From a checkpoint of a small mixture-of-experts model trained on Wikipedia: 67.5M parameters, 4190 steps.
Below are experts of layer 5 (counted from 0) of a mixture-of-experts language model. Rows are named router (the router's row for the expert), gate (a neuron's input weights, with its number), up (a neuron's input weights, with its number) and show model dimensions 240-279. Each number is 50 + 10 x the weight over its row's rms, rounded and kept within 0 to 99.
Before each expert's rows: "comes after" lists some tokens at least twice as common just before its tokens as in all text; "mostly gets" lists some tokens that are sent to it at least half of the time. This comes from a sample of Wikipedia text that the model never trained on. Tokens count by the router's weight.

# expert 1
comes after: " ", "'", " (", "–", " his", " for"
mostly gets: " her", " his", " their", " its", " His", " whose"
router:29 46 46 59 58 68 66 48 45 51 65 47 54 56 48 30 57 39 54 64 37 38 40 51 59 57 43 78 47 40 53 65 53 60 42 51 48 48 54 36
gate0:49 42 50 45 44 58 49 58 50 44 52 50 42 59 47 64 53 48 45 53 59 46 45 46 44 53 61 51 42 39 51 58 52 31 35 60 43 34 42 44
up0:52 71 72 38 42 48 61 66 46 57 50 49 32 67 47 47 60 45 48 55 42 53 53 47 53 48 53 47 59 56 48 41 36 50 49 55 36 49 48 55
gate1:56 53 46 44 43 38 48 69 73 43 65 48 46 56 46 59 52 47 62 54 51 38 55 65 68 59 60 61 55 39 55 37 68 58 50 48 41 46 52 30
up1:59 54 44 46 42 50 51 49 33 36 68 56 37 47 52 41 59 41 47 43 42 53 52 31 57 36 39 37 48 48 40 30 50 47 36 55 59 61 68 67
gate2:34 48 62 52 46 60 61 67 47 46 33 45 58 50 43 46 51 45 39 46 36 47 58 48 61 41 41 52 51 49 26 49 52 47 46 46 42 34 45 43
up2:33 57 55 45 44 31 62 39 49 54 47 45 58 49 33 43 46 54 45 56 27 51 66 55 39 45 49 35 53 55 38 52 52 54 37 47 44 54 64 44
gate3:54 51 56 41 45 71 43 65 51 63 47 56 53 54 54 50 57 57 41 65 24 60 78 54 60 58 55 40 64 42 47 38 57 47 25 53 60 50 42 63
up3:44 52 30 66 59 35 46 42 50 49 46 22 41 34 39 51 57 46 50 61 58 47 49 44 59 46 61 50 46 40 53 52 62 38 55 64 30 61 78 43
gate4:40 59 59 47 39 47 35 48 38 57 52 61 44 39 36 54 48 30 50 50 70 51 42 56 54 49 52 46 36 61 47 47 39 49 53 36 46 68 53 50
up4:56 51 46 46 30 56 41 58 57 67 31 43 53 53 64 35 44 59 47 51 42 31 63 54 60 56 49 59 59 47 54 43 54 54 63 61 48 32 62 56
gate5:44 51 48 48 51 55 42 60 48 53 46 72 36 46 43 45 55 68 54 66 57 28 40 45 36 42 46 53 43 61 63 59 44 48 42 39 49 42 55 36
up5:47 53 37 63 43 38 45 41 33 66 46 42 47 58 51 51 69 49 50 51 59 58 63 62 61 46 61 52 51 50 30 50 51 58 50 64 35 46 44 51
gate6:52 58 50 43 33 70 44 55 59 42 46 51 54 48 59 41 37 50 51 53 50 48 66 45 59 38 51 52 44 47 44 52 43 39 34 70 57 26 35 45
up6:41 73 52 51 54 59 47 40 57 44 49 62 46 50 51 39 39 47 43 59 64 51 42 48 50 45 59 51 44 61 44 45 49 40 68 43 44 55 63 32
gate7:54 53 65 43 46 56 39 62 51 56 38 69 80 29 51 51 48 42 45 49 52 43 46 49 46 57 40 44 32 70 47 41 43 52 53 63 73 67 58 55
up7:47 57 53 47 50 50 41 49 49 59 46 69 80 55 44 38 39 50 63 48 46 36 41 46 30 65 41 35 48 46 47 56 45 48 57 39 68 45 60 34
gate8:49 52 41 41 49 58 50 51 48 52 49 52 61 50 40 42 41 47 20 51 35 56 31 59 48 53 29 45 48 65 68 61 36 56 56 44 62 46 49 54
up8:61 36 52 51 56 40 67 60 64 49 52 48 34 44 61 62 62 39 60 36 58 61 52 50 58 39 64 53 50 36 42 33 66 41 50 59 58 50 44 58
gate9:45 51 51 54 45 51 47 49 56 42 35 65 52 43 29 45 49 50 42 45 43 57 35 61 49 51 55 38 37 64 47 54 56 46 36 41 58 33 57 49
up9:42 43 47 64 35 46 52 40 32 53 45 65 66 46 54 48 39 47 56 54 47 67 33 55 48 45 50 60 38 46 45 48 51 44 47 50 56 55 47 42
gate10:38 40 56 44 43 36 47 46 27 63 46 55 68 43 46 48 47 39 56 55 27 54 40 52 57 49 41 56 47 60 46 61 50 30 50 40 52 68 47 48
up10:56 50 39 52 70 47 47 32 66 48 34 38 52 48 40 47 49 58 46 51 47 42 57 43 47 54 58 37 51 34 56 76 54 58 63 56 39 47 57 24
gate11:39 69 45 41 50 72 53 49 54 50 53 44 63 54 60 41 38 35 57 50 54 37 59 41 46 51 46 50 46 45 62 49 46 46 41 42 55 37 63 37
up11:39 54 56 42 45 44 52 57 63 49 48 36 44 48 47 33 48 52 60 51 45 54 50 43 61 55 56 49 65 38 47 50 48 63 33 58 57 61 68 58
gate12:36 52 60 42 51 42 51 49 38 66 38 50 57 57 54 53 52 37 43 29 57 51 48 48 35 46 53 46 46 53 60 42 51 49 49 43 49 68 57 40
up12:77 48 50 53 51 58 44 55 53 47 60 58 34 42 41 47 52 46 54 55 47 54 50 72 51 41 54 61 43 48 42 48 53 54 46 50 53 40 47 55
gate13:45 38 56 33 38 40 51 57 69 47 46 46 47 58 64 49 45 46 48 42 51 69 52 51 43 39 47 47 48 48 28 54 41 52 50 78 43 58 62 52
up13:56 63 49 58 50 54 51 55 45 39 38 61 41 41 42 43 52 47 47 58 55 54 52 37 58 58 48 53 42 58 63 60 63 50 44 22 62 44 36 49
gate14:56 30 47 46 22 53 51 47 66 63 54 59 53 47 39 62 47 52 45 58 63 59 44 50 52 56 59 58 54 65 69 60 50 36 46 56 52 60 40 43
up14:44 48 49 48 47 54 43 55 52 62 36 69 40 37 52 38 37 45 49 40 48 50 46 40 47 44 44 46 50 36 54 43 69 44 46 58 64 49 37 61
gate15:53 46 54 46 51 41 38 50 41 50 32 43 59 49 43 45 54 47 30 47 54 50 47 56 55 45 39 47 40 53 43 46 46 47 41 36 46 56 28 48
up15:58 47 53 49 61 57 50 46 49 61 53 43 69 51 42 34 48 56 50 55 38 42 56 58 58 54 48 57 44 59 43 47 60 47 51 40 50 65 36 56
gate16:67 53 30 20 53 46 46 45 66 63 32 43 63 55 39 37 41 58 44 48 34 45 48 61 44 54 56 42 52 52 60 54 53 59 26 67 43 35 28 48
up16:59 52 34 39 30 45 26 43 45 54 44 43 51 46 44 35 54 51 49 43 63 49 55 57 41 54 40 47 47 59 50 50 61 57 68 52 53 38 33 64
gate17:74 63 47 40 69 45 52 37 45 48 56 57 38 52 37 43 49 46 44 43 45 65 35 56 63 52 40 56 58 61 66 67 48 59 51 56 66 58 62 29
up17:45 60 48 51 35 48 65 52 46 51 43 50 52 41 40 47 49 55 62 43 51 46 36 68 61 43 45 61 46 44 45 64 37 54 49 55 51 54 61 29
gate18:37 47 37 51 61 61 48 60 58 20 56 61 42 26 49 42 50 58 44 47 37 49 43 56 39 34 49 60 51 47 56 61 56 63 47 63 46 31 60 64
up18:58 50 55 51 27 56 44 61 43 45 31 45 71 57 48 51 47 51 46 30 56 54 51 32 50 26 58 45 31 51 55 40 49 55 37 46 60 69 37 33
gate19:40 43 57 47 38 59 45 49 51 57 55 49 64 61 52 46 44 45 44 52 39 44 49 34 84 53 60 46 52 54 38 41 48 40 35 52 55 48 68 58
up19:55 56 41 46 42 58 45 46 49 37 48 39 41 63 52 35 46 50 43 42 79 53 49 18 43 49 52 54 48 47 46 59 44 60 35 40 55 56 43 48
gate20:59 61 49 43 50 35 43 48 64 51 48 51 43 45 55 41 48 54 34 50 49 47 66 55 47 43 38 44 37 53 45 42 42 63 48 49 60 45 60 41
up20:53 51 64 52 43 35 56 46 39 56 58 47 55 57 50 42 67 44 45 49 50 55 79 49 48 57 35 39 55 45 50 66 44 44 61 40 65 69 43 57
gate21:52 55 62 44 61 48 44 60 41 47 51 53 62 51 47 47 56 47 55 57 46 59 49 57 43 58 64 48 56 51 69 57 50 58 40 57 50 62 37 46
up21:58 54 56 34 58 27 47 56 38 51 52 56 38 39 60 39 63 54 64 61 73 45 50 37 54 27 55 37 59 46 37 39 49 37 51 49 44 53 55 43
gate22:36 63 47 33 56 53 42 50 66 53 36 47 33 41 44 35 57 46 48 49 53 51 43 44 51 28 54 67 56 55 59 48 47 61 60 47 49 60 61 36
up22:44 50 51 38 52 33 59 54 45 49 39 51 50 42 52 40 55 51 46 60 54 72 55 48 53 36 56 44 54 58 40 55 48 45 81 44 45 60 56 27
gate23:57 51 52 46 68 43 44 47 58 33 56 37 51 54 49 49 58 50 30 51 45 56 52 46 53 41 50 63 50 53 55 46 37 59 64 49 53 63 66 50
up23:46 47 62 48 53 58 31 55 38 50 44 59 47 57 45 41 55 40 52 47 51 52 61 54 39 59 47 43 36 57 42 50 51 33 19 42 75 43 42 61
gate24:59 47 57 40 62 46 56 58 41 41 62 46 48 61 56 53 61 56 44 57 45 45 50 44 62 49 50 36 51 68 64 44 61 38 45 43 51 39 53 58
up24:66 56 51 48 60 56 63 47 52 54 47 50 32 53 49 59 52 55 51 51 45 48 43 55 45 40 44 77 42 75 48 60 50 40 71 50 56 56 49 68
gate25:56 36 53 56 46 37 40 54 48 46 55 49 44 62 44 53 59 57 46 45 57 73 53 46 47 55 42 57 56 50 60 46 51 48 46 30 61 55 40 48
up25:60 49 56 46 72 45 68 42 43 57 45 49 43 54 44 36 59 47 51 51 48 50 40 61 31 66 40 29 58 47 47 54 54 61 57 66 24 37 63 60
gate26:38 47 57 61 55 49 57 67 43 38 51 60 51 62 49 78 37 43 34 62 42 45 60 63 63 53 50 49 57 36 41 51 33 55 31 54 41 45 43 36
up26:43 39 49 44 57 42 51 56 64 46 50 40 44 39 49 46 60 55 54 59 55 60 42 65 42 51 49 58 48 54 39 63 53 58 48 69 61 54 49 40

# expert 5
comes after: ",", ".", " but", " that", " well", " as"
mostly gets: " but", " while", " such", " when", " However", " some"
router:24 54 43 35 55 58 40 38 50 51 42 47 44 60 36 20 33 32 37 51 51 58 53 54 61 59 39 55 40 42 48 81 53 38 40 66 54 48 44 42
gate0:70 60 38 74 65 32 58 46 54 49 49 31 44 40 45 44 57 64 47 76 56 53 38 57 44 47 57 70 41 47 60 46 54 57 55 56 53 47 61 57
up0:61 39 52 55 54 42 51 59 53 57 55 61 43 47 72 52 35 51 42 33 56 65 44 42 45 68 47 59 50 64 42 49 47 56 50 38 56 48 31 52
gate1:50 49 54 51 41 57 60 51 64 42 56 58 49 53 50 57 41 50 35 46 41 31 37 50 43 44 53 52 50 57 50 42 31 41 62 38 54 54 22 49
up1:32 58 53 38 50 27 66 58 49 56 41 53 61 58 84 48 38 57 54 44 59 73 53 33 67 57 65 47 65 54 37 41 54 31 52 63 34 43 54 56
gate2:65 50 33 46 45 50 51 43 39 48 52 54 39 55 57 64 59 43 62 49 46 59 59 40 61 54 26 50 54 61 41 54 54 58 40 40 56 55 51 44
up2:71 41 51 47 45 60 48 57 56 37 56 44 44 56 58 49 52 58 48 41 41 57 47 50 49 66 53 65 31 63 48 51 38 41 35 39 32 44 52 61
gate3:60 36 58 55 57 49 53 39 57 46 63 67 36 63 62 50 54 40 46 40 36 51 33 58 53 61 75 60 49 44 43 39 56 41 41 60 61 57 55 53
up3:49 45 41 71 40 46 36 39 36 59 52 63 47 43 60 52 46 57 64 63 50 46 54 48 58 46 50 40 46 62 37 47 39 51 63 59 47 69 45 43
gate4:57 44 44 51 54 57 55 47 54 71 31 63 56 46 54 40 34 49 63 48 58 63 47 47 54 52 55 60 44 52 36 61 47 63 56 61 48 56 26 36
up4:55 48 45 62 62 55 57 51 35 49 68 65 57 46 52 66 43 52 50 56 33 48 39 50 52 55 44 48 53 58 57 41 49 47 55 61 46 38 65 63
gate5:64 37 42 48 51 61 31 38 36 55 34 54 44 55 57 45 60 58 31 59 48 47 31 65 39 43 52 51 51 64 48 61 37 65 51 42 55 44 65 60
up5:41 57 51 70 39 53 44 67 71 50 49 41 52 42 59 59 49 52 50 54 38 49 71 57 60 43 46 65 54 60 60 61 52 45 26 56 46 52 55 65
gate6:73 60 63 50 43 35 37 26 45 38 56 62 30 53 48 43 51 43 47 47 52 57 42 66 55 51 55 41 59 51 51 59 60 52 45 67 39 36 66 64
up6:39 46 47 44 52 51 40 51 50 56 65 47 71 36 62 64 55 47 49 36 48 33 60 55 70 48 41 76 53 43 54 68 40 33 40 45 51 45 43 52
gate7:40 63 30 42 50 41 42 72 64 57 52 51 41 48 45 54 43 37 48 45 49 38 54 49 41 43 40 48 47 50 35 42 48 39 46 43 57 53 51 58
up7:55 49 29 63 43 41 54 63 59 41 39 45 53 44 32 55 48 43 49 43 49 40 46 66 54 71 38 57 58 47 47 53 42 45 61 56 57 47 44 50
gate8:45 64 59 57 56 59 37 49 40 49 42 68 46 37 74 50 35 53 45 50 69 62 50 41 42 37 50 52 30 48 46 57 38 41 68 52 42 34 43 37
up8:54 32 19 61 52 47 44 66 48 58 65 40 48 47 57 42 63 52 55 52 55 49 42 61 51 44 39 49 60 55 48 34 43 41 45 37 50 54 50 48
gate9:70 60 37 18 53 50 49 53 73 63 62 32 36 61 36 44 46 46 44 53 39 54 41 58 61 41 35 50 46 59 53 50 50 45 49 40 61 42 38 71
up9:77 62 41 38 65 41 49 41 64 53 49 32 25 51 43 36 53 55 47 43 32 48 28 52 57 41 49 43 59 32 59 48 59 48 47 45 46 54 48 53
gate10:41 63 53 51 48 58 43 59 46 55 59 65 38 50 39 55 47 31 58 55 59 50 35 55 40 49 49 52 40 57 50 53 53 47 40 45 54 39 44 47
up10:42 63 61 63 48 49 37 55 51 47 46 51 44 41 48 57 37 54 44 62 65 43 45 49 48 57 56 47 63 47 51 41 52 41 34 55 55 45 54 48
gate11:53 56 48 46 64 33 48 62 44 52 47 63 56 52 49 55 62 53 51 57 42 27 53 47 60 45 41 44 43 53 52 39 32 52 49 49 48 48 35 38
up11:56 40 63 41 59 47 52 49 44 56 48 77 42 60 37 38 63 56 31 58 47 54 52 35 61 43 54 33 65 65 47 43 59 48 54 45 58 43 29 52
gate12:48 42 55 36 35 43 59 54 52 70 59 60 55 57 51 38 65 45 66 45 77 32 43 53 47 47 61 71 41 51 28 53 45 48 57 53 53 58 47 32
up12:56 57 42 41 44 60 44 48 58 44 60 42 43 44 37 48 34 49 60 49 50 31 45 42 40 58 48 45 41 42 43 39 34 61 45 31 37 66 32 46
gate13:44 45 65 47 56 73 47 49 44 44 54 58 40 50 53 46 40 40 34 42 46 61 55 66 43 37 51 59 35 52 49 51 48 46 50 51 49 54 39 37
up13:57 54 53 28 58 45 55 38 36 60 53 52 52 47 54 54 37 47 70 55 50 68 46 54 51 57 46 40 55 44 53 60 51 45 59 55 41 67 35 55
gate14:46 40 54 54 37 59 58 63 33 42 44 54 47 43 52 64 49 61 62 72 61 75 58 45 48 47 44 43 66 53 48 47 32 44 48 55 57 57 53 60
up14:47 46 54 46 38 61 55 61 42 39 50 44 57 27 46 72 42 57 54 78 51 43 70 61 53 43 58 45 57 40 35 50 37 46 47 70 55 51 57 56
gate15:49 48 51 52 53 68 65 53 66 49 64 61 49 49 52 53 45 45 43 49 53 39 38 45 45 54 60 43 45 55 52 54 57 49 28 37 60 62 29 54
up15:47 29 54 32 50 59 53 41 52 45 65 52 42 46 69 51 55 46 52 57 57 55 47 53 46 54 52 49 35 46 37 62 28 53 46 66 41 49 41 43
gate16:44 42 40 58 46 53 52 59 40 63 49 68 50 59 45 38 55 57 72 43 46 59 49 45 52 58 50 42 39 53 39 46 41 43 59 53 51 35 44 42
up16:42 51 46 47 54 47 39 35 52 50 58 46 51 52 69 44 56 58 50 47 43 43 32 42 51 52 64 62 55 35 50 47 69 52 55 45 42 69 48 54
gate17:46 65 40 53 47 39 32 60 41 36 69 47 41 54 48 57 47 53 48 55 41 57 64 42 42 52 55 53 66 50 56 43 30 55 66 48 48 50 58 44
up17:58 37 47 64 43 66 56 49 53 43 52 44 56 61 63 56 53 59 62 58 59 45 43 58 53 59 42 46 54 43 48 51 59 59 50 48 34 40 29 40
gate18:55 29 43 50 51 51 77 52 44 45 55 60 51 61 40 50 55 56 45 57 65 53 36 40 54 35 45 57 43 63 65 45 26 48 51 48 48 54 22 30
up18:35 37 57 39 57 52 44 58 62 53 73 47 47 36 63 38 55 54 47 79 56 45 45 45 48 45 61 67 49 39 60 71 65 48 55 52 57 47 52 59
gate19:52 54 64 48 61 59 62 57 49 47 33 51 58 53 56 54 49 56 54 66 52 58 60 39 34 26 39 54 41 47 56 47 28 54 31 39 48 37 54 38
up19:52 50 51 56 52 40 34 52 68 43 54 38 51 40 47 57 56 58 54 59 42 67 50 48 34 47 40 47 51 48 47 47 58 59 59 46 46 68 57 45
gate20:52 60 45 43 61 43 56 54 46 46 52 44 64 40 67 48 46 48 45 44 52 51 58 67 49 51 59 55 49 41 46 54 53 42 46 66 41 56 67 45
up20:65 61 47 39 55 49 45 38 56 58 48 34 43 54 42 49 52 53 75 55 56 49 53 59 67 64 38 42 66 41 49 48 43 49 43 45 40 45 53 50
gate21:41 51 57 50 44 49 41 47 38 72 49 52 57 58 53 49 67 43 42 52 33 39 48 54 32 69 28 50 36 51 44 57 51 52 57 40 54 47 44 51
up21:29 58 41 55 32 63 49 47 41 44 59 43 52 54 62 41 71 60 43 51 36 39 52 43 29 70 38 57 44 34 53 47 34 62 50 51 63 39 54 54
gate22:43 41 37 52 50 60 45 61 35 47 55 43 51 55 49 53 29 44 62 53 51 40 42 46 58 70 58 42 47 41 51 58 45 47 55 60 45 64 32 49
up22:48 51 37 48 38 68 43 66 33 45 46 39 44 42 50 53 43 49 48 53 53 51 55 43 49 61 55 35 54 41 53 56 63 54 33 52 48 44 36 42
gate23:41 19 26 33 52 59 60 56 50 41 57 37 45 38 58 60 44 37 50 61 64 55 50 47 35 36 57 52 46 38 45 35 41 43 43 58 40 41 56 51
up23:61 56 52 72 59 40 48 54 42 61 62 60 49 39 57 55 55 56 43 66 58 40 49 42 62 66 44 52 76 49 46 48 38 46 58 54 48 55 52 40
gate24:65 52 43 37 53 65 39 56 56 40 54 32 38 44 37 42 45 41 48 49 43 60 40 53 42 46 40 68 58 26 56 51 23 59 38 53 57 51 50 52
up24:62 49 46 52 48 57 37 56 66 51 45 52 41 47 51 35 54 44 42 49 37 58 49 46 47 44 32 59 63 27 49 48 20 52 27 58 57 54 53 55
gate25:28 45 59 38 54 52 44 47 58 43 61 50 66 49 47 53 55 39 58 47 49 56 62 52 52 61 45 58 48 46 43 53 53 49 40 37 57 49 68 71
up25:53 34 42 52 47 61 43 47 49 43 53 33 51 58 71 58 61 67 62 48 39 55 42 56 35 60 57 48 34 52 57 57 53 57 53 48 39 43 44 52
gate26:47 67 51 58 52 48 57 45 53 49 40 61 60 42 37 46 52 50 64 46 42 53 35 59 66 45 59 55 58 70 41 78 40 56 52 57 57 43 47 55
up26:43 64 43 47 47 51 46 53 38 52 56 51 59 59 55 65 60 48 43 50 60 43 44 52 49 51 43 72 54 52 40 67 46 57 49 38 57 42 63 60

# expert 14
comes after: "1", "2", "0", "3", "5", "4"
mostly gets: " million", " billion", " Royal", " British", " Massachusetts", " Pennsylvania"
router:48 39 51 24 67 70 51 68 36 53 48 52 50 47 38 41 46 18 46 47 48 46 37 65 51 63 43 58 33 46 66 58 56 53 34 72 57 46 43 46
gate0:39 63 54 39 49 39 31 48 48 52 38 62 51 42 50 50 65 47 35 53 55 61 58 58 54 54 44 46 52 37 37 51 69 69 51 50 55 44 55 43
up0:63 37 55 59 35 63 48 62 59 53 33 56 44 61 55 33 42 41 44 33 41 43 52 46 48 47 49 57 51 59 64 53 54 38 41 47 28 51 41 40
gate1:60 58 38 42 50 64 42 59 63 48 60 45 42 51 58 27 54 45 57 63 62 59 56 56 42 35 34 56 50 65 61 46 46 54 50 62 56 58 50 34
up1:50 48 61 49 61 66 66 52 60 61 47 52 75 54 57 40 39 52 66 32 48 77 62 47 58 41 41 47 36 55 56 53 39 55 48 61 37 35 43 47
gate2:46 50 61 51 62 64 55 53 57 79 54 58 62 50 48 49 51 40 41 44 56 45 65 73 47 66 48 50 34 42 57 48 55 55 53 41 52 48 35 60
up2:48 59 67 47 57 64 64 50 55 66 38 55 76 54 54 50 45 40 41 34 55 43 70 78 48 74 43 40 55 57 69 54 52 51 44 46 38 53 42 53
gate3:43 41 45 44 53 44 46 53 63 52 55 39 51 55 51 49 46 41 55 43 55 73 54 42 48 25 33 78 62 42 59 38 44 29 62 56 76 21 52 43
up3:56 57 64 48 74 40 56 40 56 50 39 64 52 35 51 40 53 67 52 60 49 52 59 68 48 47 47 35 47 59 41 63 63 53 58 47 57 47 67 46
gate4:51 53 51 50 49 61 42 36 41 40 44 64 64 58 46 47 40 35 21 43 33 56 48 56 46 48 54 64 57 60 50 59 60 66 57 68 45 47 60 54
up4:55 43 35 55 60 29 60 48 52 50 63 45 41 42 51 63 70 57 65 36 45 48 63 38 66 54 46 58 49 43 48 55 54 46 63 52 65 50 31 46
gate5:52 42 53 76 61 64 43 63 62 46 55 60 56 45 43 47 55 49 37 41 59 37 61 51 40 51 48 53 37 44 58 73 41 50 46 55 47 46 26 65
up5:45 27 52 27 43 46 33 51 50 56 54 58 51 50 48 53 83 70 58 64 51 61 45 54 62 38 54 49 46 41 42 47 44 33 52 26 45 40 55 60
gate6:45 59 46 39 33 45 56 38 65 63 20 47 40 55 63 42 53 33 49 51 53 55 68 35 44 46 42 44 51 57 54 55 63 53 48 50 54 50 43 64
up6:67 59 32 60 53 47 49 54 49 43 45 61 41 45 46 39 58 66 45 47 56 40 59 52 73 53 48 46 63 45 49 54 60 59 53 60 56 37 55 40
gate7:46 52 48 30 37 41 47 66 49 59 49 43 44 44 56 52 50 37 63 39 32 26 41 48 54 57 51 60 47 43 46 36 43 42 33 48 56 33 48 54
up7:60 40 59 52 66 41 63 48 44 43 59 42 49 42 46 48 37 57 51 42 40 41 52 64 49 33 52 51 49 50 70 42 35 52 78 45 64 56 58 61
gate8:54 51 54 55 63 51 57 62 42 38 64 49 58 51 62 38 48 44 28 48 53 55 48 58 50 44 44 43 33 37 36 36 30 65 54 50 70 36 60 56
up8:58 41 65 42 55 47 58 48 48 37 63 49 57 57 54 41 29 50 23 58 47 45 36 42 45 45 43 46 36 51 52 42 47 44 45 42 56 46 55 53
gate9:53 49 45 30 59 28 54 52 43 59 43 60 58 50 46 42 48 32 67 56 57 65 42 48 49 55 40 45 43 36 59 63 63 47 39 39 49 48 61 42
up9:53 38 54 48 50 54 38 46 50 40 44 56 47 27 60 40 64 35 43 36 60 40 53 47 61 40 45 46 38 46 55 53 62 39 47 45 41 44 76 61
gate10:36 44 54 57 46 45 38 68 59 59 51 68 56 59 65 43 57 59 66 38 48 34 40 35 50 46 31 52 55 46 56 55 59 61 53 51 35 54 52 48
up10:69 76 46 49 43 39 70 31 48 42 35 30 47 46 55 62 46 51 58 67 57 47 66 59 46 42 53 46 54 43 66 54 42 68 58 45 58 44 49 30
gate11:46 49 31 55 49 47 48 53 58 81 68 42 49 57 32 41 59 54 37 55 28 40 55 52 48 51 61 47 39 47 53 39 48 38 40 51 43 64 54 41
up11:50 61 42 47 33 50 71 61 52 62 50 41 61 43 50 68 35 48 38 52 31 41 72 51 51 46 38 39 30 56 39 43 53 47 44 52 53 59 47 42
gate12:55 64 54 52 58 58 36 47 64 64 62 42 46 47 38 34 36 47 33 39 39 54 31 37 54 36 53 51 33 31 56 53 55 54 59 45 47 71 43 54
up12:46 48 48 51 32 44 44 36 39 65 46 34 38 43 54 52 42 47 56 62 46 62 55 59 58 62 52 61 42 50 52 61 47 49 24 41 38 43 43 52
gate13:47 51 51 46 44 43 60 58 54 52 58 43 64 51 46 63 40 51 48 38 33 50 52 48 55 23 50 64 59 58 50 33 54 55 70 57 50 61 54 53
up13:50 39 48 37 50 48 38 48 48 64 55 34 41 51 39 49 46 48 43 53 47 37 43 65 49 61 44 51 64 27 48 60 44 49 31 43 51 41 61 55
gate14:49 52 23 50 38 62 35 64 44 49 26 58 61 48 41 55 60 53 46 38 39 45 30 49 43 51 46 55 51 59 45 55 50 44 46 46 58 58 55 46
up14:46 57 41 28 51 50 69 66 62 50 51 48 65 50 42 50 50 62 57 43 58 68 41 57 55 64 42 57 40 50 57 61 49 50 41 54 47 40 62 55
gate15:63 51 47 41 52 60 49 36 54 61 35 43 69 42 51 64 51 50 36 43 39 66 74 50 42 52 63 43 58 54 44 67 53 73 64 51 42 56 37 26
up15:34 56 46 51 29 61 48 65 49 60 42 66 54 65 51 51 65 43 47 52 60 61 33 55 62 44 47 57 64 50 53 54 54 46 63 51 54 46 63 57
gate16:52 62 52 19 52 33 61 46 58 66 27 48 63 53 50 47 50 45 57 49 49 58 36 41 60 66 46 57 54 50 50 58 60 46 41 57 38 57 67 46
up16:44 37 52 61 51 40 56 57 42 42 54 63 47 49 48 53 76 56 45 43 46 53 36 45 61 50 44 52 32 54 56 56 49 46 69 54 58 47 56 62
gate17:36 45 43 45 68 46 50 45 52 44 34 39 61 53 42 57 49 48 49 60 57 55 53 69 34 34 33 57 50 57 67 55 38 59 61 56 39 56 55 56
up17:81 42 43 42 51 47 68 43 52 61 50 56 66 47 47 41 51 46 52 36 61 39 45 31 53 55 57 71 73 48 40 45 36 49 36 62 56 56 47 35
gate18:65 32 46 49 36 59 51 52 47 49 57 54 40 57 58 44 58 34 62 48 48 41 45 46 65 34 39 53 65 52 62 35 47 34 59 50 53 54 70 32
up18:47 54 47 48 46 30 40 65 55 49 66 56 51 52 57 61 53 48 62 59 49 61 51 38 41 43 48 55 54 45 41 46 47 51 47 45 60 45 48 40
gate19:53 72 44 46 31 54 42 59 66 47 63 53 40 56 44 42 46 52 48 59 45 44 53 45 50 48 49 50 50 46 65 50 49 41 55 51 30 49 62 64
up19:63 55 45 46 51 31 66 51 56 61 50 54 68 40 41 48 53 53 53 43 53 54 41 59 57 48 38 44 58 69 59 48 45 55 43 47 32 52 55 37
gate20:36 39 68 53 43 74 48 38 55 54 32 49 49 46 47 46 48 43 54 60 51 45 50 65 56 54 50 45 47 44 51 71 56 61 51 57 33 62 52 48
up20:41 52 37 31 56 48 56 61 48 72 31 60 63 51 67 57 52 53 41 60 58 62 45 37 55 55 71 57 75 53 31 41 58 40 48 56 31 56 60 36
gate21:46 52 58 47 34 64 52 63 40 29 48 59 56 42 45 49 79 52 62 64 33 43 44 56 52 53 63 69 30 54 42 55 44 51 47 59 37 59 55 57
up21:46 57 50 39 37 60 39 40 60 30 50 47 45 38 53 47 35 54 51 57 44 49 30 30 62 43 34 42 54 52 43 48 54 69 34 54 46 56 58 66
gate22:38 37 37 40 58 46 33 66 45 43 62 49 40 54 31 48 51 53 56 70 69 49 46 60 73 45 52 58 58 37 47 48 48 57 59 62 47 42 53 63
up22:73 58 54 54 41 49 59 44 42 52 33 45 51 43 47 47 57 62 34 52 46 67 50 31 29 53 45 47 51 71 49 51 57 35 31 44 60 65 39 39
gate23:37 50 47 63 32 53 39 63 56 48 53 38 47 27 38 37 51 38 38 38 48 49 60 32 49 51 47 55 29 56 49 39 48 53 41 55 45 44 45 64
up23:48 30 40 43 70 65 51 53 38 46 62 44 48 46 53 60 45 51 55 58 80 76 46 50 42 36 55 55 45 42 45 42 71 78 50 37 66 51 46 33
gate24:71 38 58 52 36 59 63 45 43 47 26 48 57 29 58 41 53 43 29 36 59 57 76 62 49 50 53 48 48 59 38 52 57 53 58 50 33 50 55 51
up24:54 53 42 61 35 52 50 53 53 62 40 56 49 51 34 42 59 46 61 64 54 50 53 40 53 32 49 57 45 55 57 52 40 38 39 68 32 50 71 39
gate25:61 55 47 68 60 54 51 58 58 50 49 56 55 38 53 44 44 38 23 52 53 62 59 55 54 39 43 85 30 51 54 54 61 55 43 65 58 38 47 56
up25:44 51 37 48 39 51 34 46 40 57 54 47 47 41 33 52 57 41 68 46 42 52 45 39 61 50 57 46 52 46 33 49 53 44 67 41 53 43 54 56
gate26:44 45 47 43 57 50 47 53 69 44 57 45 41 52 46 52 59 58 44 54 53 63 53 32 52 49 58 58 49 36 41 64 65 71 51 48 43 42 53 50
up26:55 44 40 43 56 57 56 47 61 36 52 55 44 75 60 38 66 74 57 62 50 42 32 58 66 57 54 57 44 51 56 42 41 36 39 49 47 43 44 67